From a checkpoint of a small mixture-of-experts model trained on Wikipedia: vocabulary 16384.
Below are experts of layer 5 (counted from 0) of a mixture-of-experts language model. Rows are named router (the router's row for the expert) and show model dimensions 0-39. Each number is 128 + 32 x the weight over its row's rms, rounded and kept within 0 to 255.
After each expert's rows: "raises" lists some tokens whose logits its average output raises strongly, later layers aside. This comes from a sample of Wikipedia text that the model never trained on.

# expert 21
router [103 101 137 161  78 118 149  83 140 101  76 159 162  92  95 182 139 158 162  74 154 123 121 138 141 135 154  81 130 127 131 126 130 107 148  71 135 106  92 135]
raises: "= ", "Member ", "Studio ", "the "

# expert 8
router [179  93  81 114 161  62 148 113  95 111 156 111 149 137  60 145 118 100 162 186 132  65 181 151 178 197  91  99 127 122 114 155 141 152 131 122 144 189 120 126]
raises: ", ", ".", ". ", ": ", "-", "; "

# expert 14
router [116 174  87 121 103 174 183 141 120 110  85  85  66  95 143 135  95 173 109 184 115 136  89 157 128 141 141  88 141  88 123  81 121  78 118 178 127 159 131 109]
raises: "7", "6", "3", "("

# expert 0
router [124 166 125  89 139 107 116 115 126  91 143  82 166 126 115 112 139  87 127 157  80 145 112  92 138 134 139 127 148 146 118  70  95 107 151 119 108 155 131 169]
raises: "- ", "==", "== ", "In ", "The ", "==="

# expert 7
router [179 166 102 151 117  92 123 109 108 181 189 149  97 102  98 117  97 109  70 135 129 140 126 143 112  75  93 107 143 121  75 166 187 153 136 114  99 163 161 133]
raises: "of ", "and ", "in ", "the ", "en"

# expert 4
router [109 141  88 133  81  44 140 110  75 125 134 177 105 198 151 108 133  96 193 169 140 108 195 120 163 185 107 107  95 121 144 130 112  92 173 111 140 108  78 105]
raises: "-", ", ", "; ", "\" ", "\n", "\n\n"

# expert 17
router [147 122  86 124 114  78 132 144 175 152  80  91 166 106 118 106  86 124  62 137 128 113 164 155 126 116 120 142 126 145 133 146  95 181  90 171 179 146 161 107]
raises: "ed ", "ated ", "er "

# expert 15
router [101 157 171 131 143 133 110 146  91 124 154 176 104 187 130 135 112 107 111 140 101 145 163 131 101 153 143 147 130 119 131 135 103 117 169 188 178 100 124 130]
raises: "(", "and ", "& ", "as ", "in ", "m"

# expert 23
router [134  89 115  39 182 111 139 145 120 127  79 155 128 168 149 138 195 110 136  77 110  46  97  83 115  96 144  81 166 148 154 117 182 102 113 109  79 130 119 153]
raises: "the ", "a ", "an ", "their "